From a checkpoint of a small mixture-of-experts model trained on Wikipedia: 8 layers, 26M parameters.
Below are experts of layer 4 (counted from 0) of a mixture-of-experts language model. Rows are named router (the router's row for the expert), gate (a neuron's input weights, with its number), up (a neuron's input weights, with its number) and show model dimensions 0-255. Each number is 500 + 50 x the weight over its row's rms, rounded and kept within 0 to 999. Numbers have three digits each.
Before each expert's rows: "comes after" lists some tokens at least twice as common just before its tokens as in all text. This comes from a sample of Wikipedia text that the model never trained on. Tokens count by the router's weight.

# expert 96
comes after: " the", ",", " The", " \"", "-", "|"
router:579480512552569504522508476430438461509553536417584479538475498507518488505530445527426586494480479461473486504462470454446544440502566467452384469523519480500550422506542504446575489414514452583480469531492471478507520565495460515554435459473533466457519482421508528516504511522548599506552426378485510545515600460564410526569524531462519497532484518542560533536495547516466522502631493507504420457549504471489508390593489518518614553554412439482546457538529468503590568435547537552515387465439438545560505575478535526442522503430584590419427550603513444428466547621411418538463515554430599516559446480541527451468447482485468453574411514456550603484448565527494458498483498488485383458559464446470479466489490593575490551522514575544464451526514444529507547490546445
gate0:491459496469491468497469529532523481530516424529399411525461520536571534504539498614463543449543502609518573503510481508532497480588422551584567499429586550536537579581440553492442536552499572540553503504507413524469528490502542435532511514542538512513502515525533519479502461532494485440344564552534474492452517439512487469556606477476444483475459461381548419548527499552440462508448475601597539526528476549464441519442572437464476492574414508578473542584419513434479375481485521532518476532522431459526448501453454525525417471508426527511505455500510539535538455509431485554499564501428490535458470617504486565494400570521495539367379427510419540562479539528398457494466519564612495505542575566481420510473552446510519477493417483491533527374526468486433533471514498
up0:485523492502518558458539550493409588552499456540481565463514504495519548468416442461513430446420478578452523484415362491475515425568526467450437451454519514566462521514483492473552517499484476408466478497503458488526511488405505510434552456514447449425505554601488507506602617422491519412510483555459602540541536476504512401579403548453498447503538465526462513423617504387605549535469496486480563538413499496479414416443510472485419470510443623645475462501457575563583572547439447430474491551446530529449500510591512490480454474498452530468476422516500446520503437477459519516532488573567494563481480471444464514493499447423437511420517508499497521587534528453539430548594416474557530530450504417460542494486490576493496451461509512516530567524524441587542505542501410

# expert 120
comes after: " the", " C", " R", ":", " in", " M"
router:396517510462496517543482453498507493465502487412593532412427546470494442540537532531464611376433459459482533527513470519469483519480492575400432510478493449466555381468420458449560534476588493542486498471556479487440483570504439530515498442471401428425521447511411441481532565442447592523508503447528505509431510577487545576577395517410493507439533597502457467538471538598498476566530570490628532418445528446496518523548512515494550410547428544509525475553520519455464551496495464475625575557537493587512466468541522460470544506434440556516445568488564542474616547528469481489476549475490461464555492482587588543501514486493517441570459489495471502454404549534511594427466516424456523553575421414455622459457514513487449542521505498576495471485444522438432507508551506
gate0:510473567570475606516408542598458456473493542477561485447531521450448470543508546494482552502519406591491495538574480458504484518457547563516528481490591532482500513469501503498440465493534529444393576460451520529500523369594438538456568513439522541506424442412552454471522497547541511542420554568442469492438511638542511551518506539515525502455489501534507453411597514575515503526492476446538482560426516514478412597518482507501425465533477421430530549519461558507461454379531534467533476436460543452481459413578449508476532475513385505504473529452422523493591522392510395537494572420455442468492442478584555524531414426497603504459547429452458419490506495487561457517449464428488495574477533430496425474423528486464474500615483564552564469485396557561488501536469470
up0:421512523431498430525520564503523464456429450486474431452521568474537421513481442472479432459484601516480421537454502496468520478502474518502496483519553512505620480513468433490540595503540443486532554473469496520475495462527465537436451474481497520598487441525472433494531515525465458575466404475421487513437539554511527516416466499443523527438436527554512569421493433515412514409513507491557502420503549479440560480462479534543538422510569384613559458540454425450391576466530492481552464523504467488471512542412450485442498487497465480496445425545433450580465472559484516576522407463572508553503611483602536530463446570444584429504430393576437580538496503558430476436440442467528598420424419490562523443422554499556402475512501439538611487478448520556494438532500426

# expert 30
comes after: "\n", " ", "|", "%", ")", " Party"
router:519465459559503478437550419443557469529539463437435520427437514484466520563492527563465499497493431429472454466574582510549500541529435426434563469549523570510517525571499524433452437479468547540472471435501537386424410496541627421580565429419475421527429536470490465554468596460560518526450412551582555552555556519443442484498447443499464569520418549475450541584417523496508472581518537557525491493531568493523522495585545499589435476486497455539447486454525415480525474531485547540422570503549427506503512441527452413552445455528535470506432453556505473494397422511529453453470553529414497526483571459567569456593569530568462555563567417495547558458458455542483533577498576437463586475579461510509553480523538422549458538577542433539500449550508501508565534478492543
gate1:502505529491509446504466569511527574571526507493576554487522525481519525483543528448525493511467415449525582453516490541441522432537432384454463484520447451536453507388463509508497435535496516470542458476580570458557539478487537545354544497416545487465528504426615458419427467547467529466441456479397602513554513477520495442513544521554539474564457497508502507520523550497518526502478527456503538450539514550415543619484489498556510508497483543569450452489427442547517479519550370450480482439550538482487492519411600500446412471609409445483555532508430440532456534507468538489515508438481442515528458410540600454545372517571543413546445505580544590544553536400495450466475483417569436425491488458549434441485487376513613546520476532452516522564444460568526509445436505
up1:556422556479515591498447468425453529480436513518575508497584473497523540488407522513545465451508425569507479415576464492559559583515464486473501540420543525575445526512517533478467471439533599513466555496370490504540521462481468414517437506556546504395478549489438491449518417461408452483573503461556527497575524544516410391548454480440464461542544591505489484483537432487512572438503508466496494515522421426511426380490445499481590526455544498522516533599495578525477547451395441500557469485471502423476477445503553402464514562566587469567475477524466479405418483483471527620447566449534416495519532517507471461493461401468528501580583443463449439555501573547474497525468522546484513429478419496431467517519596465457603545463456539497417423526535556411474511542453528

# expert 116
comes after: " the", " a", " B", " H", " A", " The"
router:524514528511568393436568455582515515536521480456434531559443578476369560453541409425496522487533443509503509544565507452485526530509530549497506491494458473507537500453481463512531470583567395530519441549575476568497546540475491462499482399541606601448566477435468500515517511410533453541473548484532453503489458455483463558505545473586559498518519561554454492462584497520524510522479565508436521468467415519516553467530459423504481473479480521402479552511567544552425498456514560628492549548548440573570540604496500413588512589443473534404406587502418514548520460563477532556540419521539634530488570575454529541556523539496491497562474548522511543421547629446437542495520497492507506446456412468444448504561526443507513466517581573493498571434502552512607416511437494
gate0:463434479386493521535458540512473556485461537539555452479611536518431504419461484488510452382574503526489523447459560531414477506527479507454498484441539483436552506437487581459442552500527430451451428504414555544407468484490512513495444570584556509569429587600559428565445545505429550446521494501534460487540575483541466463535513419443504406524511591508567446499593561450420539532493505537461406520522684532525468550372472595547551420589550525542489492544523571532410522560523481480462504531558462576555501535513471524564501511523441490598529472476534571494507460496536483403445505501478542548515482468565502520496511520479451526551448469487491468567534511551500399530485541495501628443502511454458528573393449461471500523558499513547555455477472482565492402543473409
up0:578418501525479512445498539427621602474544525502578466434483568493537587585443508595560470533514469495530526466498440533454367567525557570521533552436432521506473443531470543634482365436459497484511580535610551511551460541492478586503524553543517486497467488459489485445539496587504386500538540525439459527477529486444478412378513553581421513492513580485481510512490464507497501453553496459554472515519517438522536480454492491520344564435504519591459537450520478507459477485490568502552535517536554512462521504494410483557473562642515515544471500517583394430547523442444423424560523446477470536542461429489495510468490482515539542528606497551466453578524518506515461529546613537461487521389439447511521494547392476428500490473507482542532514541450562469535461481432513

# expert 80
comes after: "\n", " the", " South", " North", " New", " West"
router:465431508470636449540555448462487554572514445449562472575539521564431498477461460496467446607460516446469513520565447490510501538519499486495503474562475419424538570614392498461544487507487444481463463567433476509384593502549448518501420491409463601513533431558438502554573590424537418435543530537435470514460523508453464513434567473505535446546582421561524516487481480435478512498491587424436487446454562452369513479530508542505525461503512490525573511500472467516489448516492458564494609370484470553520557522596463501549474543447540477538429505394555560585501473495498537438539516536466585578444520462545491515491506581504440479515487462560541605518428517576491478506599464517416484543506491510465521496513563528487457549479553446463438518547554477589521435377495541
gate0:536503492454408441571490539507552552515523544496525560543553481507499492502505553537455572490548468505593494480421465409447414554521477453433477498472503498523518451516485405430600484544573492524494526518404476458520499593468538432484430443587454474471422589526487502499406438514439515497499508435463495497451523420448519467459393462470531496473473551510509526575480576403555536539445552514531542545451514336549512368444531520445547457605532495498484516565537456458512528401436443508504461598540585593562507519517499465490557503435530550484466522520463511464553584534414454594514548475597476478549488474485601462606536501507411525581434545520504590449485506476469537535409515586518475465469604495386500507434462512490448578485476550449498458545523563500460552584526458
up0:470550495563485424503453580487462512534559525455543566500474573467550529487406529480533505497466499552526504513421517427454487472488518412481596518505573463474474495520422492537493527524402554558606553486483509589437573488457479486473530559458441503514527520490478519459541481478397486485471447516449445485483568423493477493518493547457424492472460584405490526474525392438484527519466577460509543501573530456578573473501539439493525410554382426496491457541595423409507551503504613532532462542556527488455461459472590413510585491538475542622514562481508555483586560454465493450540489462466422522527468504561574466461483549515419443452601531485453458563412541445503488520458406574509490480521480399497593491462517473611547452492377446507428516631458513469579442576473507

# expert 51
comes after: "-", "|", "==", "Personal", "Career", " Release"
router:538493521515567475530519484483494491596574469534453489464521432554515507489569496494524581571435487576514585489471521460506451528430473453404433598556550491439533512528552550504486513498496445561420438461478529428586442552513567455449459481478535454545538444442558457460468424488444491451413458514610487476526470455479492478483485481454399412534512565490520542511515448450555491470553408542468494406538538555429509536477475440532481500493509484454560462545518502580574590527611505453428491440531496443383508544427517408468580499543534545609494461550638475480438551464559525448488504430470454505430442498439567537549615488475548594487542538573435560480438420480516547423493569551437440466439465559505504570532446519426502467536441574562520529573512491481568615484555491
gate0:459502569526626539561504467577556508431556475467521446541510541527503529494609452491498502510398512499537567472495519492496449520504580478494355533565544484536584551525537533392439526521451434435442527424512540519511461461517528499558539506412611530510488516560495477534558481479558500440515427546404486492478478511485417597461589452504488445457504482522440469564521602550557531463478449490475494628506582484472437471445447543501508445445507468409365570508524548511451516481693595511406492533500538563446503464574440497459466485427605587439548524419601547545423477500435461444479462581481561510427523478462502530460545552564506447568458469526523485454541518480496454494503479470435531485489453411505527584549472524489476492536521520474538514436510444450453450515499559
up0:450529498526620486529474567526392460493523426498536540486493567474518432550449519630611523427461534400493497533498417570426524575421515450510503497535436446557552557465486504539491478432469470417480543584437440476555591453540495489555547527529470482466550529464501559464497544459472596511530515532511535541449501554477512602545408558522438476429491516508470541560469572560459524580540528535536515518526527652606487531431452475447478473613546473643465505511506518513614494508475498465513524497446464545466601447481452557462418480478475448502527419471489510500523543460518523529489476440524517514571562562528490427556433542534468371457525492497566458585472520524521504499494515473477509505554536442487422476557529544453423497479542407497497484565345483472493585437522608

# expert 114
comes after: " the", " a", "–", " B", " T", "==="
router:508410472506545553494600501529436501498466457492438411497485503408406567547519478475439587468528547553452541562460517427501629419517497491467467449511495414389504502510426503399517505446436543469437449399516502467556533529593517456462486539524534462488494464462464468467531549428446595536403555557491524463520447537516537511591521461414413537566543488455460559557505476501516409554582448438394506427568499533441449454389427429478446498471520545445508449555528599453507516450523467546456478493452388498536521581491476494503477507417501514497456459472509519510495478536593553528474478593506472513489351469537469549483473625490525515472482485463598490482635501499489517525518483462452535485526441430507462416539565523427526484569610521552471515522548422442493535535509530
gate0:509515480504541500561501527482540460546449478532577467530508417505441451479591504448465495502521464482527441604499479514396609538554486527530418442489498437429549434502445602475454580544467501567494612469434543490403490469572474523436504491565542557455457492458495439470505379484528429528477406593466543456572515499526515517601555406503419431476440495451524542481497620475548377504490499590395515469483607472548442498398553458400504409546415558460435544547434530516503484484426544480528479499490499482526489499549457475452442484492500530460496558417479417517502527442528495482483541502462483554493445551500493560466542509465554503485598544596607522455581485439474557449470538424420565431578481518582494558532518496473492460557443501507590537503428520435538446499558524
up0:542505477506548473557443433578534555529556498492539465584444464528613493488583497459556438551507517438575466586520616502509464560520411543409499471587411457392445549376503494441574525406437585455535473446551470584562475538417515469507464518487571487456510488409494502479584394481479557461550628487392493446453498531450500482468503451553497506487521484502446500567420459485523529420565544467579433422515559460508615531545493551544484459445425412491444471488593488445435534468503490481540593491535384497501433524452492486588578496626486406515499490504572558582495534574505512512471481510519495469448477439527496488540535534621541501523508501518560551496473417539493387529506545501487538544496429441469501527539472486547510511482519486533463449421468510537509509485504464

# expert 124
comes after: " H", " B", "H", "B", " F", " W"
router:445587481469455500410502500596503546524485519623483486566463544445496543474543418503489493424480455522422501506435458533540438468497477564438508439392486452521448461562580517534542453488572443560561425462520493546489535509437501442570566552521503507444474404587539466552586532484525493620458441444456541573476476475526498535510547500467404582547533491618488581423486443451547478558481488501383501522549454561477439487467466471458517412533462472391529541451449489612456476449457508531411409558530477488541513546575438434555526474431425530466444533519482557537515563510407480493480476545520562450560555494460589451523504510512455444589428518466479537420544586422558450440444465550533413520502452420472582481504525450518467538568512528535448468429537517460508441586536492
gate0:489569546519414419436486489470641528513478473539397486466466472430482464491515515413475443600426519461503534502496516503501509486538520464454577379460560523470420515573517504500495552510485516473494522459437490526550527549490452507442500515545580535512497557435517501509612445456447466528420559507484487446578513471524468449461487495485484607450386457430440545491465522524421474438491470464514423509409523599530394367466494527447513573442489493470436485503477501480510547480518387512515436486451496566524589445458432403512413469479439532541453540602432521518509475522460490492483571480418502523498527460513462462493526421477457594493497469537431505410516432524590479519530434599593508515407578503479554548506444488657537565498420450466416540447427451527517495574453509
up0:501454512494543467486446587528473515508511508604553617549463589463466501412436521531458555456520453512478576579593369567543446476378532507428525553530502556478565481507506483554451541471528462510523560565496584439453523613525497490456506514433459556495425493499526521489546531575611589571533435513556474554501513550550532530511561572462487475587510634495473483534556468418419538561515479520427540514569505525577495603507488568487457505541427496584498517532533585526436509569512465487591466565487488493452525539598492501565523500425497595525491425465474460574590528474583489484498532509607471594530550541476549397495437545507456546516514485480464479535468507459414569561540531415547454536465529434443462495531503461462438527569520496481501401468564536525431420538508533

# expert 115
comes after: "-", " the", "S", ":", " a", " Phylum"
router:520502468550561487530516469516493499534526452489483554518508503544473478468518556519419459501614580624534507420532553462567499457485517399497486445562461384458492549479404460385555565465431465471521453509434505532398569525537545477572492543501569559530528427552499426513458472462536506399466510501526534416493550548473559561410516438499424453615519466502561489474500530426468516555519481531447536459567537443538454469478472448497553509482522558462552463457519514490546567491465514481513505386444445427474503493541429539560555583575452490451654489403556566542553453459525467557495388447454474578448411514463519516381454626497568545470478461548553517538527468548471541472508548526535546582470487572550471466516501496460468474469580481391538499450478508541528401409505548
gate0:505475491487502593532533539521480456545488609407455525482550525512480431550494485499469506530465444554460459440527598532465540417472555514446439471489491484440516618373530513537519547512427499571478511493561542560383497427474508505459445594482411555441552532470552445537436431546524579469371480417489509423574428479472470567463453543567502527548433406537502478390515519454427484530462426488411441492516488467508535384524551522487442562515448415497407480458416540507580498441514554481403575500473459484480514475441483522445476447447483489443534598495510489423485537476503507533497520477467463491498582535502533483514559576461537428455519543537509535379491424525558597526442556564516474542639436451487424461482490423543519526540438494491443494473420433529565490519429527
up0:580516568452409558486584552586477494464466464471463503533513421533458525617542520511427447568454458531511602438405524462446482476590587502517481430526660497503448549531518476508451514550440524388578524465617583507540462586541516482391584518509478589480486374476475554521466489512596534528481593570536500487457520505468499501461420481517509535440427436469503507483457455471506565463442441515508553480605430472541542482456506500461565453516479533493451534480516532525474555490438503470476450496490512484400574505514551593439492483536450512497512534442593511460511479568484475518492568553387461496542469553491523494507547440388357501502511456618460604446454460525489483558476628539543533506513521498538569499531476459456535419510426559498476416500481468468525492520513474

# expert 97
comes after: "\n", "|", " \"", " (", "-", "==="
router:435487500539507494515535456518573582431509500532415471519503469573519479529477553515488506517480377505413578517447499457499468503586427469390537458477556484482437432541513469466459456581471556514501471427529532513424464492519604440556406489563532533461556358468587425555460576542431487429412480473616510519580509437439534586462497439453508497555515510550570511537555551523544498459549414448476498409575461507491491489532467449550526490555460484513538537541632461532511631514499509506455500458502488489403503576452525467489482502457571530519446451540508450477458552583433426587526598509544577490448497489487541540626513454491512434559467490457517491479415511512543449541464521565484423434543472546470561473545506447529597508473513465535596524415469574574486550504591565
gate1:440396390573468527474553532505483495528582505468521556521494500478556482462512540508516511601587533482475510500512507642510567497507447544508526444430490575518538491459514497474443443501471560505527427528403465527506436577567454438473536586537403531509606482529547537496391528458482440466405464480508467468475513526489413528505582558479516421531468491542452489513564467489453538531516415508435535434562379493488479440529586489469451480480556512535395560481441491431497467421518578549532509514530552513444492478477606513425362526438601507464483472470445472557506459525534514498601500557441461530516477594511388507649486518516474517454541514409509512553574460501518468494638524420511451517499554527491527439477476488333483502517506517496430508451551492535563480429511555
up1:469497455528472491508560577467490439501526494473499551562576465535605520445499516472508514416588532503521507573514523535476435482602497495475495534550554462475593530490465455428565420485420516476522496526418464494473553487512566522549432534479516467570482474527514562456422594516513503526482552458629523551453505536482359535470507465445531553457462511462569497462471505568503602510487550559518589466519603530467575456512539599463455504515472498509477498464542529448508428541460542431493436505521562571528498430478527468464561516450551513441497472551420435472474566597481516455408494448528509487569512500532476495472482630483468466382362551370550518460522408550460539538369553442573451541629571535564555552515560472554500538469454462427555497606454565487446499493487481

# expert 123
comes after: " the", " and", " of", " a", " The", "'s"
router:499437423511582568472490455485518470426514452479489477456571511481488408582500565506561577425479540465457554439528575539454408451441486507474474517502595445512416483472414515495490452461479531534449496453553449534414591568455463568540456513434393443480578499450489471565576546453530610557513450401550558499426494598444533583489466587517511529545613482554515482509423590576583477548579492490620535439519548539494489478546594427479525471533520519447538476462504579426492509507497518452486576501528470547513503473569603483515501504446491523556522471554584586531578537533564462477438447550531489529503464472563563540467444383543575558549519425450579474459445485598541497512479532467523525446619473477523543475539518545527451450541494485456428454533537453558497534488553539
gate0:474538437520431479530510483514526449515574515465535491480563458523484559513588514451621526552470435501496479501547406520428420561503454441477544528480455616541496469496403488463492506471443562481503502519510388535509542506431477485577408447552500544497405421561496415570537476399538489551444577577508486467512481467552459535471446501416453432449483486434428480537490503524399415555452530526556468413519449497487527534504644512536501505507469584535588515518540516560466525552379436457501558468553462553469460463527533538505500581567458478429406540426574527487574594523493548503608550521418513471536547509521450502563593514593518441455536507485529533450563477466540583491623530476480556554538560455521544371491448499453527501499516541511545499561534592469457575439532524
up0:503438569442603587539553483550568435457485557443536524502484623485403498523506523489498508467504552448607461558483534457430513463517558486571496493501487478564514490518449586506515458612581567521442527528462475524483433470553487487548508491500527528432550434553495544539531483475482512489511449505524468549499400492491430592509501525493483498395460502351448507444552561485597506468499590503472448495553525515571436615546378535576460522459591471544435471499569444521503538536506496511588531533515574567502571461597603523589491469390508516524468522501486457461431468551546532596508557516495452480436465411523445490465564517453514509568531431396504513494441572478517554525503567486495537633502402508617507482523501406562491477420529466505585474435528485459500442463452506

# expert 64
comes after: ",", " by", ":", "-", ".", " and"
router:532453421567518495547473488484437566444579506582468505495460518471430514548438399485417572500545430464510577562469441450453469484526533523455417532481427452493465468461532477479610420479475455492569517485546428453511593537455528516509469424570382561513489441394510482557505458515447517545593465397540486540476478459580502539579409442516500419532501500489431463446509493485506464538548507389511439511490486414443470476537414425543585563525446435518531382533597483426574484538413419530431542578534485504582452599489461530517533416424549451441473523509450451483397507604417429493451448501492547424537471468487553499485571476498505423519483482503507562551484530548556471496455503487445442464524457440529520515482474526477503618453517496493470459580558515395511516471548533
gate0:501572406514424525567529548618490519483554596467501484512616518528427552504559515468539508449565569516547513531488485582537535445501489407560456536461521499534532595458489501531522561505496476470450521394518506463490402495518414486478491527506484472458514449566530568544456549482568521501542525549555518461471537484503514522470516492560441533551419492605488515460364503580552475431519466523566478564510436546474560516438465493481373468448475557540592501500464509494456577589577465441553568516521573465532491545482571424500587554429490530430529520414359462510531494528577513414470465418554489562473524443557574527410483478455524527434579483381546479462589609559499574507438509448453549552434549421504526551483467487530471532509522460551549475415480497474483420486572555
up0:488534462456497515427540500484560494520569527472534481560465523547564634456405571591454485469504473426475410539504460485540559526506565506438618488568455580579418534460585448566589551485534557512441527545460484467483500558550531526438538509544472580464490565515484487515525479468496506489469488561480478500430477533433447401537454474496605479508542516513571537475498421504465480593446519486486590448560601451469554500477518522526493453477505652568569542534399429564424543505538477490492534449481542500503475546552542591473528471542470524463508466446496411455469439495530456516473559513583554589566554547513494544495437538387535494484584413458491472533494470524511489549551537480447486640526474569461506476521471476584492576553526520462570539454553466642386438531513587

# expert 8
comes after: " the", " The", " a", "'s", " his", "The"
router:507528479669545554523454505519503534631468506526507513526428551489460477527473539441547576489501541457520520547538531438472502507390450578560483547502538602512612491547458532462483442579431420455468441461458477539529471554511470478526427497453484494446557443480432604508526581457600518507520513475499499536443469548446547492543545545514452436530502502490459482502488569490568466552515467450490525473538490504574513498564438481425445494430520472518537434500498512563459546564539531564570483541434563542426522511408522462493463512568583469535459496489487462548462585599504506463493498461472528468484548500583470472484614480419513471585573526432480497459474601463480506495545574480416460533377513550451404579378559531536417413600511527520458569607463487503567379478435449
gate0:516473523487418531389410588540640545526556528540459528501485504441487428534525447456494524476413499479539454432475528520417489481511491485383496554530414532499438454538481592447495527578516478458511445460575520485528434509448591493408448477578561492499479513491523540520522453604475544432481472512453487517549470524515459471599451543454542577439479432515491579589506524521644455518573554515443418604493485500584525422530387485513424553446444489512488497475419422448403520497542467567515572533496597501502513518513556482469446482549506595535498505577406456423573553474512522481498505499476457349530467559556559355534509539433565511519536430497536491501535561536508518426481569504506484518467482491498503468445535504553557503453480532556500487446610424468479447459543493
up0:560487471551520480446506509467515520455414547605473474459493475539448572454519550561538591461556566512437580499499437460616548609512504541474586569454565493442482542436523506498353475543597482456518581458482554508544510447469476514625497409542514419500561454543401550529495505479450433490469524642540524468468520588540490474447466464342537494508470467573530530585550408456492497523521492504438431510427447508560493462511527508559481506463577439515405573529593496445545551531483492570496514510477511589450496493587568553457505444594534432483512472617512516468504447556516529520476508524457449565502504460425543488400582472461502610458468490485399446533434504490574487465535465553522535551489452466599502497553455490463529482535418466508478491504533499497428491513429510

# expert 93
comes after: " |", "|", " non", " co", "o", " www"
router:414453507500460507454470500455515510364573482391524368544494496477560583446542513475528432430496585477501552507566541479471513408585586514503558404441469448473439529512475517608418439528469566542461463457466492480521501402502462577503475538455504429445508521499516410637566469517474430507458491486502461492418602487439464510436523526473493591478550496553504484475435501501557542478485473517525459449490487537578510553536526492502469454492462579533587458478549504503558513474541478444448433464458538421636396611482477478492522548493529502515454522430551519527472490529516577559475444517444455564454407492468507575531478455558489516597377520535441519493466559508543493464510448426523565547544508475472477449538547608507470455429514470529577473491528592585406558469554403
gate0:519412463524508611462535544543490579546529566434536515517531398517477576439500527547433497515489535600392478551497477459589491500534504396441510547493471529481541524509450466535452464486547494448510511573451460419566426544544558514485510469488476533580569619507480632560448411384492483507488473599545523555454555438443547451547537601545502547496465566545494508487533468410470544547506512515463400484519609518511542529488440475491462538618493473442533529579505550474454437487514573522418548546437576557402515579437566451480375459496498465534428497434527526486467496555478526481463512491463525442502515438519544493490474482432564428465606468362484495514482546476414419426500500449511586517470532521458446616521552536509440535547484539546504515485434506457523530437487526
up0:504486502512498459458567460466550523504535543494422508503460424381555486512554488449495510534560453418465512489425596526516413557417466423535372495533586434520497475460504477424514545536575485500426501485552456443416568466414528401529562443397441486573473484535471404519507483512482429471500562458568439589572489500519462456558487454578542549482497524475458416510524471630550447466444469466466553437568534506420449421569481477573525496491456502538426467575424453554506471594472496480424503553528624479512604457437482592566514576437519476494474523560505479566484474451460555489432447509594572539446536479566460519510509429509507435538517578575467528436576535478509481509434497549484472526426579544414493580489495494505488586535449526509535543565442478489521521425554489

# expert 109
comes after: " \"", "\n", ".", "==", "-", " ("
router:513475491590555490464528638436449507396544487559516556454469590497534442477616500463508462377481426502515542493456524587453536469569489520443505494577453498429569465533460521492474433466516443465548479513517528480470502482596491532448487430464487558456565448493522505519509562590511533469563425440557479459467580439520496543579419483478432515533460497575524508614537594513482521513548451537493368491436455614467465515509554555516517532510538536537532598527420517403495550426539518444486564482446548437460423547505496451508482425465513568552529591570490460466395531517479578539534489567461423536547455501447507516534446456581527477504431451389473511554422448459543518469457487453491452480603467545532451459451532467504473565508552458506471498545482539570615622504561455
gate1:451415495439523531515492551554478467524479475576536488382504399545534487481480624442573420454562519496506563454541454506511487507534491593567508529534481482422446515522513509421532525496363407486468489437530462447483425480534609534490464468419489502473489555550482451494530540469484590474511492535554554447482583582492477567395472540469410448457510532484599575552531399556475588559477516503425413517485518424548465535520493564514466507505487475420483560516540485549500502446547510477516525466508581560523501459478536454570493487537489489566496530458487458397452506423460498482598538526537522513537336403451501506402498515492437422488502502510592545607466478529429468413574380504499517510521432506485603530530518495377527544421524482536490518484520453592536459492553577
up1:515552562504551503547520515500570486599590475506444523527461591454444546513547498546399446469567475444431552569369588500507580557459501537498484455532437467560462507487450572503563571512496550574506460381497531506415584568519552474382499470561486596573453545671467476468510567550559488546508392515409441454559529488453547529500535538536465500524512491503502538428490621543530517534496468521399548525488512571469469466518511435539502524556487503520604452440531553557448545495469483446511458463529450518520549462562537440516499537566476535514494427545450539497519627567518594489505454540576483502493524538460547458459469491533480516536445464478528507453503459510536601589533555500463552450432528496489524567623481454485539530538499493607526470447461559560526438442619497

# expert 82
comes after: "\n", " NRHP", " 978", " re", " co", " self"
router:543504504494489418468574501489484522489596478439520593501550442534514437440588578481527470444471513511539545461430413459552461521540455485458570451510538477451508514563475538516503499473484489583474447439436515482434471537508426482593501493459520605475558398497466484481460492444473513567524498446440445500516558473518443466590443488494507546481522488551604497578394443463557598510495481458455399438543553510436584552590494541413433581526432457455469447576494446428547505586466425537473467471493525542431479520474525448508447517456448573429471553543560557394519516517520463519565524456556431493465447438588499409380581465496440492556438585525421506463521461486459547557470468472434409597526477440512529522486489584499524535532500400566437510422472544550423559563567536
gate0:499489480515448568393412543530548504520539444468506311509546418457537537437514480428553452487591473476497586515588441422453490515515507497562478524490505524484538497495557484531451554562464539595483542499459544522547470406507501437483516494418531478542428486575478519493553606447407491387545461533579457502475554515494347484541505477444483506466492462551506520501454595426616518495515478525481427434558504476522499425460435597470484404436464483599505521502418526387428475531456384455497482538517502455506566416435577482524525498557540498581497464554411506451511513406553487485479578556447452628482466439541476531523506498480520556462437458512450590517509504499434553522544483414514553526506495448452441441513490464561539455554463577474519496562525563522528508455499543
up0:468444560506465466385417458413445402532498461444525523491461431562490459524467609427411487506609535437518543410558496500448510508450526464401559539572470499534459483536497536651489576497606506504464587467524469457477462484592467528535531461500501474466487530478431518490488436440474376532477528431411545476605573509478480443533475500552415485533415453568524470474491571481452509539555412457484538494545489494504530565457451575431469512498507490525474444480455460469463515485506546396493445467625515470509488536577543493481536553459533483434448529432531543506525504509555517428542407536538548563538485379548457411402607466550454499495483443586527471546492459577519565528459485407545465493560447528502567509520511550534610568524499552529556484537584514453486480453443461

# expert 70
comes after: " (", " \"", "-", "/", "(", ":"
router:587549473509525579535493440514540500525580451533421525562498481452508422523458412491502558474549554559477593532480496476505564544464497436465500412552506494401505485383421489518567398412421546447489484544469496539513568581508490494552452425597487393422474431488474509457496468526505453512509410409520454495558470494593601501619541499512545490464453500463527443462517486477491480441484464411497612477481522479431483525535446526466516560584440465594429469473534470494521484498464495429470535526566387485493509594480492427503566466450486535378583517521551475493524499566521532457533597552499543519497482483502480458509477464446394471555464534494541523531527477591530484390407490417467420540560494374495564455560455514507599571458519492525462489530509444566446521419487414
gate0:436484505551414542455453536438567511397550543520530549517507412520543543514464445453450486501429515604487442542481494440561620581438437513449477527623569528514502478530598501567439452495461522470511548438520516619527475553433527483554574542610515532521472536574528573431450519576542541486560478507528557502525557464453540438555490415519514547540459445451444507535512467502507510441438553512566527566539489477510458447621523501518526513488461475404428524484472459595382529504503519481448482410546477486442425519489518553472470493456460476512495522474494548418531549521496526524495532422501476455524390429432505508406475512440476533428634473433443484439553438551478506547459491469573472509437577373558477467535427559483526598489532472470522456437436533557511549595437428
up0:522446405534561494503514485531485524533558540466501541577580506446524593476482391463548553475507443418588510555461504624490491399583538518485604573487481510488441545400522531529529466516612526519514384542452556573524512536451531417521497484497386563509469442541543398520560593446426479566509524518489479461427519588418439550492501480495517421468485466494500553411461555560534427517504485514527497460510409475533573440516521525480474428482580558493454606547561434513616594558588572538451481421543519451503476469547536478553508506546511528521546463530590593461427473514439437410553470501505451577495517592552558460544527494445530464484450514467579528466501573477489474508557514521524572490472517405522491444414491527507502467452436515530505437553566597508542532485453508